Weights of a small mixture-of-experts language model, trained from scratch on English Wikipedia: 342M tokens.
Below are experts of layer 3 (counted from 0) of a mixture-of-experts language model. Rows are named gate (a neuron's input weights, with its number), up (a neuron's input weights, with its number), down (a neuron's output weights, with its number) and show model dimensions 0-63. Each number is 128 + 24 x the weight over its row's rms, rounded and kept within 0 to 255. Numbers have three digits each.
Before each expert's rows: "comes before" lists some tokens at least twice as common just after its tokens as in all text. This comes from a sample of Wikipedia text that the model never trained on. Tokens count by the router's weight.

# expert 14
comes before: " |", ",", " of", " (", "'", " States"
gate18:148143112095137106132155151171086149112159142139141126120132162152101105156144156123085107165144106124120105118150159118136134112098104149082149130095167153144125108103134149170121118144106124
up18:132071145153103135147123164138163147100141130147145099086100156129178093125118123151136129123145118137107112139144108138196115146138116158106116100077086131121148106123115138106087144118140168
down18:176130131145135128152181119157101124121110148104138115099177146108141125100160120147120123117171110144078131111168152096137145115117082131112117160135088154110135127088093113107104102122109128
gate19:108170145097119113156177103087092123120142165133160087094120114149113132174111159147106128156098124081143090171122135086140148116143153114139141093117150103160108114146192141079092148135118122
up19:137139115118106143127159128120104111138136104161141142118136149140126144120094099137133128097148090125129081143098125116118134121098131104134116160080113136130133107143183127146143128146115079
down19:114153201144089107080156117147147131125142155108172129105154088176139119106112112117138144186086137104141108112155126148131156161133096134137155147098169104097132149076120138158137146125106093
gate20:092145096140123152105133084176139129108131138125159106160126167108087165153121117126165120093119140154115084166142124174128136143111095066144159101095117097105143143151156115158081145117076086
up20:124115135153108122099121131113149128094115142118161117114135079156122148089116114137114151185130070115132132160137151121145116104143114170144141099139130129136148113128153117088145131169129135
down20:107171097104136119138106122126110160126143125107115107130121152153083137160136164140139131154126134172097139129114148154101145119095073162130142147124149104109108089158112117130110151112140124
gate21:157138140146119093144109124118107144143117091111125089152142159072152119112160142127133149158150095141158107141108141163066125132115053145138125148135169165136131118133119136207121103113137155
up21:118167141151149121099128118110114155112167165111164138129120089152125147132141138140108171145166148157139156100110121165108133114074090127115142148163080150138133128132126157098120098132132150
down21:120136134073139115117132140124123135104098120158137137130161103182154102120094157115097162126113132166117154132121157120143148149105144130117109123138139139188118127120135123142147150153144142
gate22:106128141106104151104145138178144093181147161145113130141092110109132174118102144116167113143095100149139143108115157089056142118110110140159140112146104135132124172126153108166135094111102119
up22:141106144133153126130167132110132106130110158117129159127129113124161151090144160145090110159144141129166122132101119147142107137113139113139135138127138150159157129093091116105157091105177074
down22:114133141159127117134136138138129138136104155157114155110164125101105094082118134132179093157135115136125157094130133115156159157118167107157161122150116139107144113174132153183110118095147116
gate23:104167126083181150137120125111138109126121137139101106126133121131139119131184108109138127161099073105088098140125150092135132148118110131131111126107119140181132137092163175128169105114134133
up23:113068064099140076123129153124139138155109129146131114131145176118146108105153103104094106150159104105138106131133126151117088169123116142152155140091147098102165134115111133122133141130104066
down23:163120126103109124165169101171151093168160130087145134113189102139132136092143143136128103108125086143088116085132100150115145107137135122091152137167110079124108137114130132142126100165121163
gate24:146120136110163132114062145141182146144113142149119090118151103128115172145148069129149125164097139102119084129111151161122128129142144126126117134116135111107142137104127112122148124122091127
up24:152089141119125109153149115163145179165107164134105138146134151135132110094137126123131144136129147113154117111126129153117107189123138132154143115080114158129105090129144117185144108117122127
down24:106181141084113160139119164149126172124114111117124124127177110100128101149099142154100100120150125152137136123124156131097137100113113153151103181108119131171144137108163086146122128114147167
gate25:140132087139144126167145184118114142166125122063140117104097163120118140115159149050085181139117127118147117127183115154102115125129132119099166143128130151097122147137122082165129108141138131
up25:116125097129109156157124067107117121112120077121128153133141131141135132113122155084105143136132092111121129134140079128084145155104092109117164099104096146134142123169134131128152168126089097
down25:049121129089104157091088171114119150089132126123099111075124098180132130076140143120159118148126114122133109162125131109098123159106144157126094096095123096121161137108135127125102118150129138

# expert 1
comes before: " ", "1", "2", "3", "4", " —"
gate17:088136146134110114164116124140163141073135128087132150099116135099127115120100158142105131172123072128094176121168147138138145109111110128140103157132162120122143138119081214109118131139151140
up17:108115096117122121118167141116141107134145110124163107118106072129095090154102093133095125163121139135128144165138138160116145108117120155105162108110095100108120106138077088149144098101148077
down17:148136192098108114127133104106171096127107102125151134163146132136147164097095166113162138157145095115154162101136133162131138091172134101154151137116170151141084143130081116118139114110131112
gate18:136109127134135131110076121109135147119080153151159132171133152106116112165135102112131132166105103096157093096138150137095124150102146153133126117119134134134140174154100133140153111111149137
up18:136147111113148140129098143142177128135123140124104129104142105138122128169118114116120118158107095129126131118133114107147101162145125148113114141160127137122119169144125131131118104138127148
down18:100144172156122177113119132100163128146128125115192074124107145130136192103147138123105170115088116144117104145125132110144175136127129086167094141144108146091092085103141139168098064106103148
gate19:117104108114162153123125132135131150155129127128152131121125071157113180112090160084121107125113116144138104168112101121125142116116120135105126125075115150164104149130135128134151128110135133
up19:161090134165129156130094115093165165118114130136163122141136129148105155155148112125130154120100153141065155092127111091129126092146121159134129169109147125102078080103088111098144102127111114
down19:152136113100111161085168086108125137122134099147130127138185141107149144151073133104150128136158121133127110134111101133125139132152112135120134142107108151129125164123129112104147138103100116
gate20:109187135171168145182138130164148098115101146146121157100134129125132126122153093146126151128119126121076127135156108140112096142127130100137122122135149100150142115135128084175094112132104121
up20:111108167116159154161119103131159131116150104139154162113087132100102153152108149110142164084172140150121131130142149127116169091116160126120149132099118068121106138145094113109140145092132147
down20:116142136173137114160154121121122076175140117103158149132098161139191141169146136118123134113093134096114133138141162134134160161077162108134154151071116154097129130134141133132102127101166081
gate21:103134115149096099118118110100138169152131151117094154094115156146117150091141152129128141119090122124134139096134130105128101125130143140156164161109141116114116126143116087117164143169126135
up21:125087130118136124114106155146134097105136129156130126131182091108144138128154099111144139146133079148133138155092105110091149105135139121095099083140159120115173116104155150118156128144136102
down21:138136138145115076088091069127115155116148129129099133140117097094121126112131102119158128138150104119164165141132133118150101112121116151134161129110137094141116141112148134084144116143098109
gate22:155120144154140107146126155093143138133159134166116162156100132060121102133177190177135134117116135107146165143146095150148126090162144126133062158146089152158133160133101108117115133127132128
up22:110109079121162157120128128141174120125180093125176118133172143139103142116151144110129154108135152129104124096125146144154138146165100110108100147137151081135123115130107129087120088118118111
down22:154135110136118098189119115137085162155144169132111105117128166144177109159143128154147111169136153163112172147135131100118117132119166145149119108153109162149150119110150102154106140084114112
gate23:162101123127089131134166161105166105108115118126140134129111121130121101098143081178171120159104106154128142136155120121138154157108116105188075116128127131133109148119102141172106140117114107
up23:122133114086165085086097132120166155115130109140158109142125101113144118131111114132142152144119145141142148130168144129136133107113116137156097121131145129075152103109164163102147115109161137
down23:145145126121159145125138119145160108139138105120132146140123110123160151155189175137102129115120089163123129159111147105117125172141149101144102115111130111145107092126130155179130161107086131
gate24:124098119141153113122132131132147120126147134114120146137134152116142122113123174108110106130119143116105104146150147128089125112127124136105141117136140135107098128120161129128105110142177094
up24:105114111156136147144143143139120133149125129109138163104130115171123112132099129127139114117113141111149122130166180101149096128141136131131129126095104111107162100108162131125089122151113128
down24:125132130154128088087068131137129130106126137148107130152147131141111151160109163107139117116130137141138138100180131125141075131133131119106121129152122135168113103110156173125135099182136139

# expert 9
comes before: "0", "9", " |", "8", "7", "5"
gate17:133095156151099164107097107140119160127116112148144140131170147116135088098121101154124109124110117126088141117124139093119106181124140166103112097149105161111169127153142088098152120084145129
up17:127078100128125168120133159157166150129103170133109126116089111123127136113176140139115121186149115116158142133126148142161138157121099108131128128106149113114127112202128122116149142130142150
down17:059127099094166142128130129120128109084077133112105144084128100149128156157141140111111136150094154129104162097142155155157131119161122113133072124107078120112123127150146108175151132111106107
gate18:114135142159148152119127084168151113135142116114155120152120114118102101140127127073112129078148166145091113147155122099116156115174101149166082098111160131123149107094155157104129150098107100
up18:133126124114122113132133068150117123160152111107142135117148109118149125132109143114143159103158185127086171125108146117162133123130144137114114159144104077132105100079091156104106102103130122
down18:112118160117108113143135094112142127106126100119111130136116151142123136097158132091124123124123094159117122168143158098144078113148123117121142139092170169159151109127150108163129150162099126
gate19:160154128162104185124168118090118146127093171153120124141154107137113135123169102113153125098149112122083161130165143100119170111096145117145121129137132122129128149147120113118124163143129065
up19:118150127168133148107164136147117143150105108130124114167143140132127132143094114164075112108100097141099151135148151095101161075135114137097110122121148135153100132137105084140107108097157109
down19:146098094095140127088129142105086161154101145150125120142163105151131143151123091113111130104149153122123072142167130109131154101139133110100164154127159094151114104141115110124079128144152101
gate20:137115094144143157101128121125162141173161075130119150122162107172128088153135140117139134167106137162141178089146096115087154138109107104087147154097090137140145122171117123143162109129137153
up20:082124161127123171121191129126152119101105134087142121131129104149100107127145148146147119128141146132123128094099147114111117136142137129084154144114132134118117129140112130144088123154136148
down20:145119103102136130152118102097085118125186120171110168079164132117176156135126137093138139152151077106110178159102112127079148118146150130151101118092137133151107148117144094116143144152134096
gate21:112145099093127111091130096138085156108107095117108120092146158116122151168139124115124152117139137127107134123148069181146125167109113102137129115088125120133131098181145136105127110105130149
up21:214141138118172173163055153147099138137146126165141123139143128113162094130114130174136108156118133144147122146156160103126148133164090126090109139170142107111107164132120132117140112123105147
down21:186121100098174140140157120113127134104066169070134117154097119128104151132163120099111104157119147090101128125117115145095126116087132127137110134123130139093153103122135123140104139097121143
gate22:105160131134142125092088105137121158123140139151132127096109128119124129133123115098086120141114120118092119140159143145097113151119141119087140133097128127170107143169125094106134101160124150
up22:147141150172107138100172108125154072115144132109134089129090182112160117161174149099141116121140147138127135121154140123129139121125108166129110151159137141120124104137135156145133095128104134
down22:093132159151120137096172096148105080127113132145127128153087133131125116109149142112131128121119141108138097076154140113110147143175102167124123107139135132089134171123166162152174087088111118
gate23:118083120103139120093130081168128164133130140115061143178129098132131140113134109117114132164127164123136150106147133096093125138118168107100138154112106130156143140134107130154151157153119132
up23:123144144126130152088128168161136090160080156140141123140110129124153143124130179124141147090091106115085163143131097113174188161104125128147099102094103131135121129157087102098129142148108162
down23:115091152144169132121185110104147105162124133147135145084100158156090139166152117130167157125126098116159141114153100119126145160141164120167142116146156128130191133158126128077133127152164139
gate24:146125156142135133136168156135127135157090132114133088210129126091107173115116134127098130111108129128188127131179115127191114136138120116127096130117114107105153122136076125128103130157128114
up24:135164180118157108106134139111120190143108118140131133147145122136165084205105125113111098093117125104135118129145146134168126115145108133162154125123114125125141115084138126129132114141113116
down24:095118170145118114122092158144165081147165147139120136145135121094123096154152134151143122113164115132143110128127115107126119132113130148160094117103135122136152072149161119166163102141114171

# expert 6
comes before: "\n", "|", "-", "==", "The", "==="
gate17:121124133111069127065139100139100093174126133145097126137149101144147152107138168133143127113147140143126121184136141111179128120085127129137105125148132144148099123093121139133066127146078120
up17:122092124135134142125134156149086191123132078107117138182164136158118108126108144142122118156143103189119156171118129133137142117168173111131104109115145082109148140148100182131085136084109124
down17:130128123140106154138129128148113131199147136101144127091142139099113119137113122182138139152178139122138140190143092127142120117152164106114133111165111124132141147137141127143121124102107114
gate18:147140150107123130135132114121085120104120158134119157100101140152137128129094154071159119110123127063132114104109141116153139154111099126125131179144140119110092138103127141194138085115131102
up18:087165104127094142163164140131144120141163085136073157154169100089150105130145137165114116125171106144144132131141137134133115113112150108103129130137089129113165121136104125109094109152125127
down18:102131145138182084153171140124120129137139112146083147130105111112136129126080117142125103128122146122135127134096116166134092141107109109115117104103100122093130171126137150169114103109084145
gate19:125131088142145096105146131152099143166141083135153162116167175130082140160114145120146143100132142118118120154077116140136129127109119161138088097150142121088132121131118159104126103087140099
up19:112130147151107130106110118092142084135101126084136155160134119136158171112096171167099127097085131139104138152118123109127115107105142136128107109137115104156156121129098101130121157093134112
down19:103116147131116079138146122130105158130155126186167096109127101132143122197104136104098122121143110121117146127089114110160174145123125082172116096146110086137099108117121145127102118114116121
gate20:117104103111138103120133138133172119113154109160163156110156127135110097170127125121170128128132136113155123106147100156095157095151091189129131139095143136120073104115102116121137156137116171
up20:131126125113110163159097175127111118122104151164135139112159147178189116159126140145115088161123119149122161133095131126128069136155133156111149156135125168143149092172109125109155147123116150
down20:144142115137176148157125116121135128081112121131134117125105145124114095125127130167112113111142140113146103120141175111154119097133115111158166162126124080108127106078101154106121124171140112
gate21:184133140181137127103161114131136101130140116112136168110105086075136159111139131103100124120118138084120144104111112118122135125109152142132131127110116136080173138138140131116144088126060117
up21:125121129160147155099138112106132098192141121151117174101114073107112094113154124107146094113139133074150162121116094135097127091168132117125118155141130105168116176127158148136111128170138090
down21:133147173153169142167098132119109166120099137130112132089143110202088127077124127142141134127171139141152119104172134089144155166146093151183144119128113175147147111113131126110145159113110113
gate22:140142114110097174155138124102141131145137124142147141133093123105101121138132164103101116161125104138081168093176155121147167148094135119114132113140137160125091147151129153063142166130139127
up22:088126118172133124149117094102135123140179118103119132141111119082109145139104108130104124104137163089068113110181119127105122137125136119139171130120158139145094113076161167132095161132163180
down22:114100116112102114113111095132111172164116091110190135153170121085126113134109102156104151151151097186123143066169146123109125106149159108169094127136139107092130141132152128138153163133131105
gate23:116119110130157170104135164148108141153136112115134194128140125117103135111060107148125121139141146145149111126101145139114112121139108142115116160159144111131154090130160118122100151145134174
up23:144096100113100142115120153146111127120118106138096080107115108093104191140106100108135125137122092157145137136141113110067115128133152140132162167126111122118127132114124091125092123103146137
down23:119149133116154166115119140185151138103091122099121154138112077085079163140141099099068125153134098093117112126141151146130154134127124154120136112119120130112108179123119133154099123143154116
gate24:131151136174163124125119117097162089137164135152136109108121135123148075105123127201130150132095090125104093114145116096214130117128173133138110164108142118132081117131164161142125158095126067
up24:164159125093113138130126135160112098103097119080106143106132119158070103140126119185173154088080082067129141112129109136132151112158107177163112176126108122098112143140112144093125137146122121
down24:115168117146158137094115148105110141094145108102120137161108097120120136162139102114144111146102133136154156177123140139089138137103102131159113113147117135113141145137110091142148145184144135

# expert 2
comes before: "s", " to", " in", " of", " a", "ed"
gate17:128140141121142133165123159155127131101121107144180099147110114132142143153123156164138161100089129121146164108128169119098129156105142075117090111139103127124133129107126141162108101110101126
up17:129123111179157116157108143131132135138157131178144125126160108149176150165140107122131099151135161127080105111071130139115108180121164112107143099109173115157134121198150103163106127141143116
down17:132113105083113162142118126146100123151108104138143123148082143132122088139085142121147144139118139122137090118123102164153115138126131127134134132146173135149112136153111124094095139131106159
gate18:104146157143104117143154106140164135124102108154156103115125115109107162092171118093130129132144119083110089138118112111147127154094173142111130111114165075115109143103113140106099113092135149
up18:150140080149067094161127160102108164097138161115114116142157104135096128161134141097120107198112112143140112151140158143104143096130121124112101101175082151139100128155158126144095159111157128
down18:146083126129133134113132132101100123144159132125140111093122115070080165166106164113103121121096121164109127137133140145147164130107097087132130138142121121128102126145089114125111129164093111
gate19:113099133157128062139127142106117153145130165116104101149118144113135163127125112141150139103127098170149116125129126083122096160108165137166134127110075153138107133075168158111133138088143148
up19:144085115177112186117135121142149077104169159149145106154129140079128091129107136123119149133103138117142154128104119160116137169130150130117154129081114111116139111090143132096094121162073117
down19:083149172117137106114118129139112136103128102102155123105102138155166123152166117096112113117083149124125154120099114150155099125129136078133130168145150070126087109098131111097086153178116145
gate20:109138147139163114119159122129149139175126131090125130148143097144150114119102164127146106092147097123103110129126123138156113099126125186136162116154190110117148140141124136116170128097201156
up20:143173150123161141080153121065154184132126180163116128160163149095123134130103133172104119147138083132114109167133132117089103122135137111153156123145083154123144068134158122158168130141114142
down20:135113171139140132108139137116115098111090164096182154131156132147169092100138104176151158160123150140169139121130140134120139157127132089138135088132139127151123159134123144139124135129136127
gate21:119118155145134159140127146168147123123148143126131101125148161143126128101108081109171146105118132147100158110106184171125136141146114143104096128151143115137150151151093170109123108127154150
up21:121127128156142138114117176096126108158123126140116124146132101111135126140141096144147136130135108161123140142100102087136120126090138139135125136129113117129169111093185139138093142097130114
down21:145150094121113137127145084140128106176137145088127107086127168102156134157160121158149124155108132117130104122144144142163118121099149133114092193113143111103163146103134151162153127139104131
gate22:147129143180135120166091122101096141128125128116123135141121142117140109124097158072136137186131132094117137127156130118059127079168143129125127155182162128111092104182136106139083120182115111
up22:106145195086137105128124122147114121161167120129162115150166135139067143137145126152109112122123155124071144140132132182151083086147132129150123107094117133159163139109113157116099150139091137
down22:121124134095101117075154119132104148096082094131128112125138155177126109154121099147145119126111125137147104097141129132126139144159114171118135097103132113092158121113112178127166137125119133
gate23:086090125102125132113163117124153144139168141127065150117125097142121117137165134084173120113081167085134104094161121127166105118128111157100162152120139162157137102146139121102149139081150111
up23:144104145140130103087162079158141179143174160128125096129117145174104126116144155093104098152151154097127113094126137127120115153104095156128123141085152098143152154114125116099083143105150107
down23:129135123161126106202140147102123114164121132114144114109160154143164130136183120120107097103134048129127117130109176126079164143130100139125103145107117132136111104084118122143107157126125114
gate24:109096112170133124151142145123121133145134122197142154134148090123133135135115140144131131093115156093146119146143130125135129089143111156143151149151121110099162125103129101155093133149103118
up24:110148164075108162165094143132122113139137137103167124121188106107123145174139162128157140123128141136102099139097092141079156157170136133128134127127105110180117115129161138108107121136098116
down24:142114158139145088160135147122097146155110150120174096159129076151111158119107187115121125110144126123132157134131051143123148123096142140100119125127143136120125173110184128125130105106149177

# expert 13
comes before: " the", " a", " his", " first", " an", " time"
gate21:127120111151128152144138178119147110105134064132094128125129122111128147114121156135097131103174141108161139112084121110134101143109113080154136127124150102095191155170119119157091145089136098
up21:117121128140132136150141154151155147145105138125095141143126093110145158116119078148136122123116123102115133174178112124154182140093135132131100125109107124158160112156130137154141115111147137
down21:173158145103145094139116121138118067138140147133137126099121092104112137087161139133150140166133141148112118159099126087098147126140120119145154126128102133079143122156101117171105121103109129
gate22:147134047110139161155117097108119117106129148122100124139134137187132118118117134129118125130094102123151118154125105174117155132124124147129142119133153091189156136142138115114101091120067163
up22:150137069150158150113165075135099094168098139154108159177107128099153136134137095144086120172097120143115130111068125106095127118141104092106105106110118140140159094094174101151117088118127129
down22:105124114089118181108158116099126163128144128121119083163163148171133109103161115100112137094126121145099116107122153081170142105154108114090096148166165097133100114123140155088171103114163119
gate23:126122101093161116124143077140125116161133101157194111108137131144104138104142088099109114146129119162116099157124136093128078153139179146107117110146145146157173110122129125124114133123132144
up23:146094118119119148136117128130115077138135113103103124129135135118158152089121176127133122167153153141155104130101157118130125119100122102170137150131135179076103101110170108148120122162123159
down23:119132108153119111088117163135138152167129082144125113116151126101128132128082094120073094120124145136156117149143079141118101099107138131115137121136158159113104162132137176137125164152131116
gate24:116152087115147084115162131135110147141170112149150120169092121130126146139152128109143123123152130120137115116123100165161097085151094150082112139146119135083116122122100143129158105168108112
up24:113114127095069124108128138152108159132154106127102090143151117190107137124128125115094099152166137143117127108184131121146110154141106141189204118109146139117144157125123123112049135134138134
down24:119098108123141153149110131131141093100116114067090120113136136089119094125168116113150132122140090144114125114142165126131156106122125136111155087127137136140112159117118135091184125108125130
gate25:164134097142145161126155137121119094105122149099154102105133131124094142132101125118156140085131125120153077127125130131086136165105130158118160138125143147160130150217123137152088102128125133
up25:151138108133125152140107105120151133187106115140146111109156095119155124135113138160109110125124175181142150076149113143146118133131136101130124081099109179120109125121171147114104098118076124
down25:125138126142149109109137092089149156140157145105140128083153139126113102142131171125156122141108118104156126089156142194139157084110115145121122115128127122156141118145123116112114107151123152
gate26:128155080129138144126128082131098181119124152111131126101091155120106101168115151105109156210156168146136085138116139138137138149122117119161140137148166120119132121127113136102114118149115110
up26:116151105165104132144091103105144132143118098126099113103158152125154112161135149141086126078138094107078123122117156120110075146149127139133140115174120145139139143121114112092133117134089161
down26:103122174112134139117119139120178132177136104118097108118121117173120136134098105164161099091097125140140107139126120101158118160140119108131117149121171137117101121084083173129098158113088110
gate27:121103141093108144166160171139135142120126115142130134136121119131100103140131140175167144108135126121120120109116151111144125145138128122133138111110146093142083155100102135125105123154099147
up27:142128140147150128129115135121114117158152152134127110093117149163116147121113169103138120138109101158153166162150145098115108126091102164149120107141137137082121127160141149179181119126170157
down27:102132140113137140071090109142123162122091156111112131142095138101152136138095127152094142134121125128101127126162108095169139155168112154114127091126128115094134109146155149097125103102115118
gate28:120133120138061153117106107143124121142095107094137143125128151099141123157120148129121147171116113132116130121138125123135088066131142132124142106121119091129148132161135116126150128070130124
up28:139188142129161129096148093128170133138133140159131161120155158157126120161134099142154120150125113153137120132139178117103134086146136167132146113129135123106117152159093094112141156142127143
down28:117139133119177160148088107148134111142143101140155128096139110092124137131086115140117106123112130113118100118140116151109119144119146123119122150106161116110131141142151142139145152123139123

# expert 10
comes before: "\n", " The", " In", " He", " It", " This"
gate17:131151125099101094154140164125131089133110128120163117134125141134111135108144135138098148140116141105085143119116156121143149156092150155131145124082141103141096159134105141130141099079137109
up17:175166120137103117087127126086142084086097108149161084128143114123098157128139152133088125144156176135113122130153108143141106156098151091127165122103137123159103149099126127131092155096087146
down17:141126142155068141106078090166133149107168121123147133106118155137111167169113144089085101128143135146127150143146137134079129125144090182101137118123127112102154150126149103147080097121108139
gate18:167143144078110124169125121118102149144137129110122146149079152114159093120141099117139131122141099148103109118129134138111113175138124131103098099107093119146107112126128130125116138137130153
up18:162138140135159137150148094164136115109136094140102139147125104160197169134152138146113114116139134136145136087111122107131099159089120146120147101160103071171113179138120152117105139145104128
down18:124125123142151144074127188124133110141145165131137140126143122144129162057095164112134103132120147128081138079135118087150184130118119102078098149093164076101116122149070120130154116096144099
gate19:092134154151143126122110107144143115159190103100104096130159124155105114089124116132137116146122122131110176147149154091153128123099141118138111087112133097141102111103115172133153126107121099
up19:117139145129156115123125151090122091122128154100136073120117156161134116130110151119133036087121131085121128095146124172137125150117148156165130107140109146121152120127147145157129082182125095
down19:113127112087086149150097111130163101125118129129098121098139156124088148128162159146152166115108198118120155137135135163104134104141136153119131125119156140123104106166124095105139089168137083
gate20:131131182154128148110126113138138108109125112137133109168116118094142122121147117108104148137067125163146164131114084065163095138110083128136099137122143151148121138104109137117103122125143117
up20:117075146151147099108121149097154147115152113131116109176167142156155158167104149110125189143131122097097126121126128134109123124124136131097139147144104129154155140100136112175141133114120109
down20:090109124077126150101137131131149160115087138113125111136176148156157116133152146124152148103142130101140087109156170150099123110133143052145087153134149115168128110135125120129110125126142113
gate21:123131161133156165126110150094162168131080131119168104096153153100110129122161148121128131117105140111169133124196117119131093112086119106176105109099148113125095151152112142093157113124147076
up21:182128175125150118130107101110081144122181097100077084118151103167106108111129096119128145122138144114179143128177132130132156141112102138116129144081141126168116125125106168157115112131125101
down21:058104126134146083121131143142152158147147135159113150154135114119103154155132107113141139122130128119131095128114115182127120142135123101117111095134157141103101095127134126118091140128108104
gate22:165152130132146108155178135185167044114155124116137127117120180115128122080135142141152068129141121110117131129115145153115109142150159155094117141145135101134106129118110154120143150149157138
up22:143149144151160133137146145116124121136148146116119091134123127128161140086204134155141143141148107124113110098145148122102144111084159092091126134146128118137083116156137120116126119152133151
down22:126103133109158106129102110106127134133192152137120111152139112122119123166146115118141102111129150119139152129136142142116113088096101169129103123170135152150134125119115150110128142126107160
gate23:091134090107169074135103091148142082161120129087116159125149135149177110103171117138145126141130082106145129137123116104144097137167126183109085116070146151102117116118114101148116094115129128
up23:069127153146189125139139111119052139126120119119114145139076097123102122100150113134138132116161143139116105171133130128147131170093127093117122087110098137123151108100133115123158123127127098
down23:176097126149123160099083108073157135133118138130166134156105066205139141172129110118110142143124142104152126131121120079117114096163132142094155140158100156154103122184161105148167106156124109
gate24:150125178157151133136120111162111098088137121143100109138142134164160166130159088086196134135127151118095143136140131106107186154116126169123105107112112115108084084139130128105133122091126137
up24:147128146102119132118119129139111105127134100171169124156121117111089127078102139109091135124144101130148115098111112143125109159175080136112128190105116111143138114152158107129117131113146167
down24:133110183122120104131119102133151169167151112150110117109121139123131146151115140109100099097104153107081132125115109124142181142087095148125107188131105168094105123117131162133110142158106145

# expert 0
comes before: ",", "s", " of", " (", " and", ":"
gate18:105160114078096069152108161086127121097108152116116120111150083128102088102106114131107096130127133109119111123130113140093136134144112097136146114146113091086091135201096125129100099093090145
up18:144113109087080129112133152113129153138073104158136104108103124142099082122151104110124109116132144147125099124101064146138140112175186117134108160112149134140132121189180149133112156134135135
down18:151115176113127122154161123097106120137127125095151131100156132082154102139094113097134115108137128154096164125084102115124128106157181079108074139095146120131121140131157136133133101129146123
gate19:102163139142114106143140099148142139160150158143139121149119176141144130085131111105131118136170172098124131101155148133115132105114147067161160142126092139123105139148162131117142127136135122
up19:121134130085131094132120128118161116178118131123103122164125121098129115162127117179188117105097150125116117144112125175163108115139147140152127146185125118127174160179109146132089148151078104
down19:109171137107095133152120127128140159125117105102133123122133123152130145127135126178143091200143142100146127136076079113120084095144103111133102113134075165098121150106129113086169093121109148
gate20:148101156141095111140145121171092110162108119100134150119068140117173174139112127110132144122155160149099098131152147151110121166133107119105123109119143087159153120115142098111145130145128111
up20:127144092132109109138119146078139100155100149135139086123118138140123124130112203128123109110118101149155191132102156117111144091144099120133139148113146159128130166125110133132051145113101125
down20:128155128134108151101149115126113138143114113149165124112161103140083130095154146106101130173149070117152140133142128104129108104158132132169148128138182140174163140134170121111114130142105183
gate21:123096148121122114107139130137132130085142141115144135116150106152084112077132155131112114141088176104101113093146115147163137166117161158134199128128151145134094088134100130112115145181104141
up21:125154144141164159075116130141112139098093125118115132086148133136115110059126153118137136136155102147121137138086135158128103145097173158109171106173120116140140122142119145157130151109097129
down21:167100118098180143146162126125140112142123084143097111124112151101144089111137141124144147148121119154143125104119169131142168130123158168126113128118113153125134112079123097124138160155145078
gate22:116168146181127132104145087126109136104137108089136103143149147156082113162109081122154089154117125162139121136155140130157160145080130132144133150039080140160104116168154143122149148132094135
up22:131147195095177138121130112109133138135148119153147153135160121167151130140130102132098124132150097139108127107078131113148121172141136136127115134095115134145077096139107144113110147116145105
down22:140157149119144116129134168133076116082114118104122132142130093157098085126096103116160124151137170138137113098138086139115138129108173116116158140138161146133121178111128185115113137098124122
gate23:101116099152125108124153185104152136109134097138130172164118122131124098069118156133120077153129137110118150138138131119100105130135140121132110083102102086107133144116166143160109161128114114
up23:130150100125098120134106137130143129176130125107140127101109194137097130155110123153154090152119164117117138120140154141167123165167137144117136163145116134104144109181136094181082097111144127
down23:088126135121104100153148132144103084136106088135095107152121123103140121172144079132134142160102188110160163158118155123125102062145114109136128155128095114144166136122101097148107079151142161
gate24:125157126109133174175161143122097134116117096134163125098089144137134141109096130132112144132146126100078152120122126115159115122117123110171129148126125098088142165131154124135099114151137123
up24:163102134152152110136103138149131161109100124152182103178134100086118111120132104123144130086087119189146122131131132094170150134141137136116118133161134097118146109137087100133129160081130125
down24:094178103100116133159120126134100150110138121122111159098147160173109135077107096156125119158080120156091113123135124132167066090150151140103091119139136138148134134130133135142117117087111107
gate25:123134125153087110119116131096105096153169096147120146117146159152099124149128115137123105098191169111140100155145086114161118147082108144129143149112088096134104081155087149164092148115114080
up25:109077134113133091160160103154093117142148173123114141110163126172150184123119113074131142105151142133123122128125088141147132110127120133098106123096106107139140115116110136149131095119128133
down25:111126135187107136099182098111113113118134119165169078144155130097102121091127124135111125108143126136070103094126121122171108136176123136092083141126118130054131140104124123156074134131119168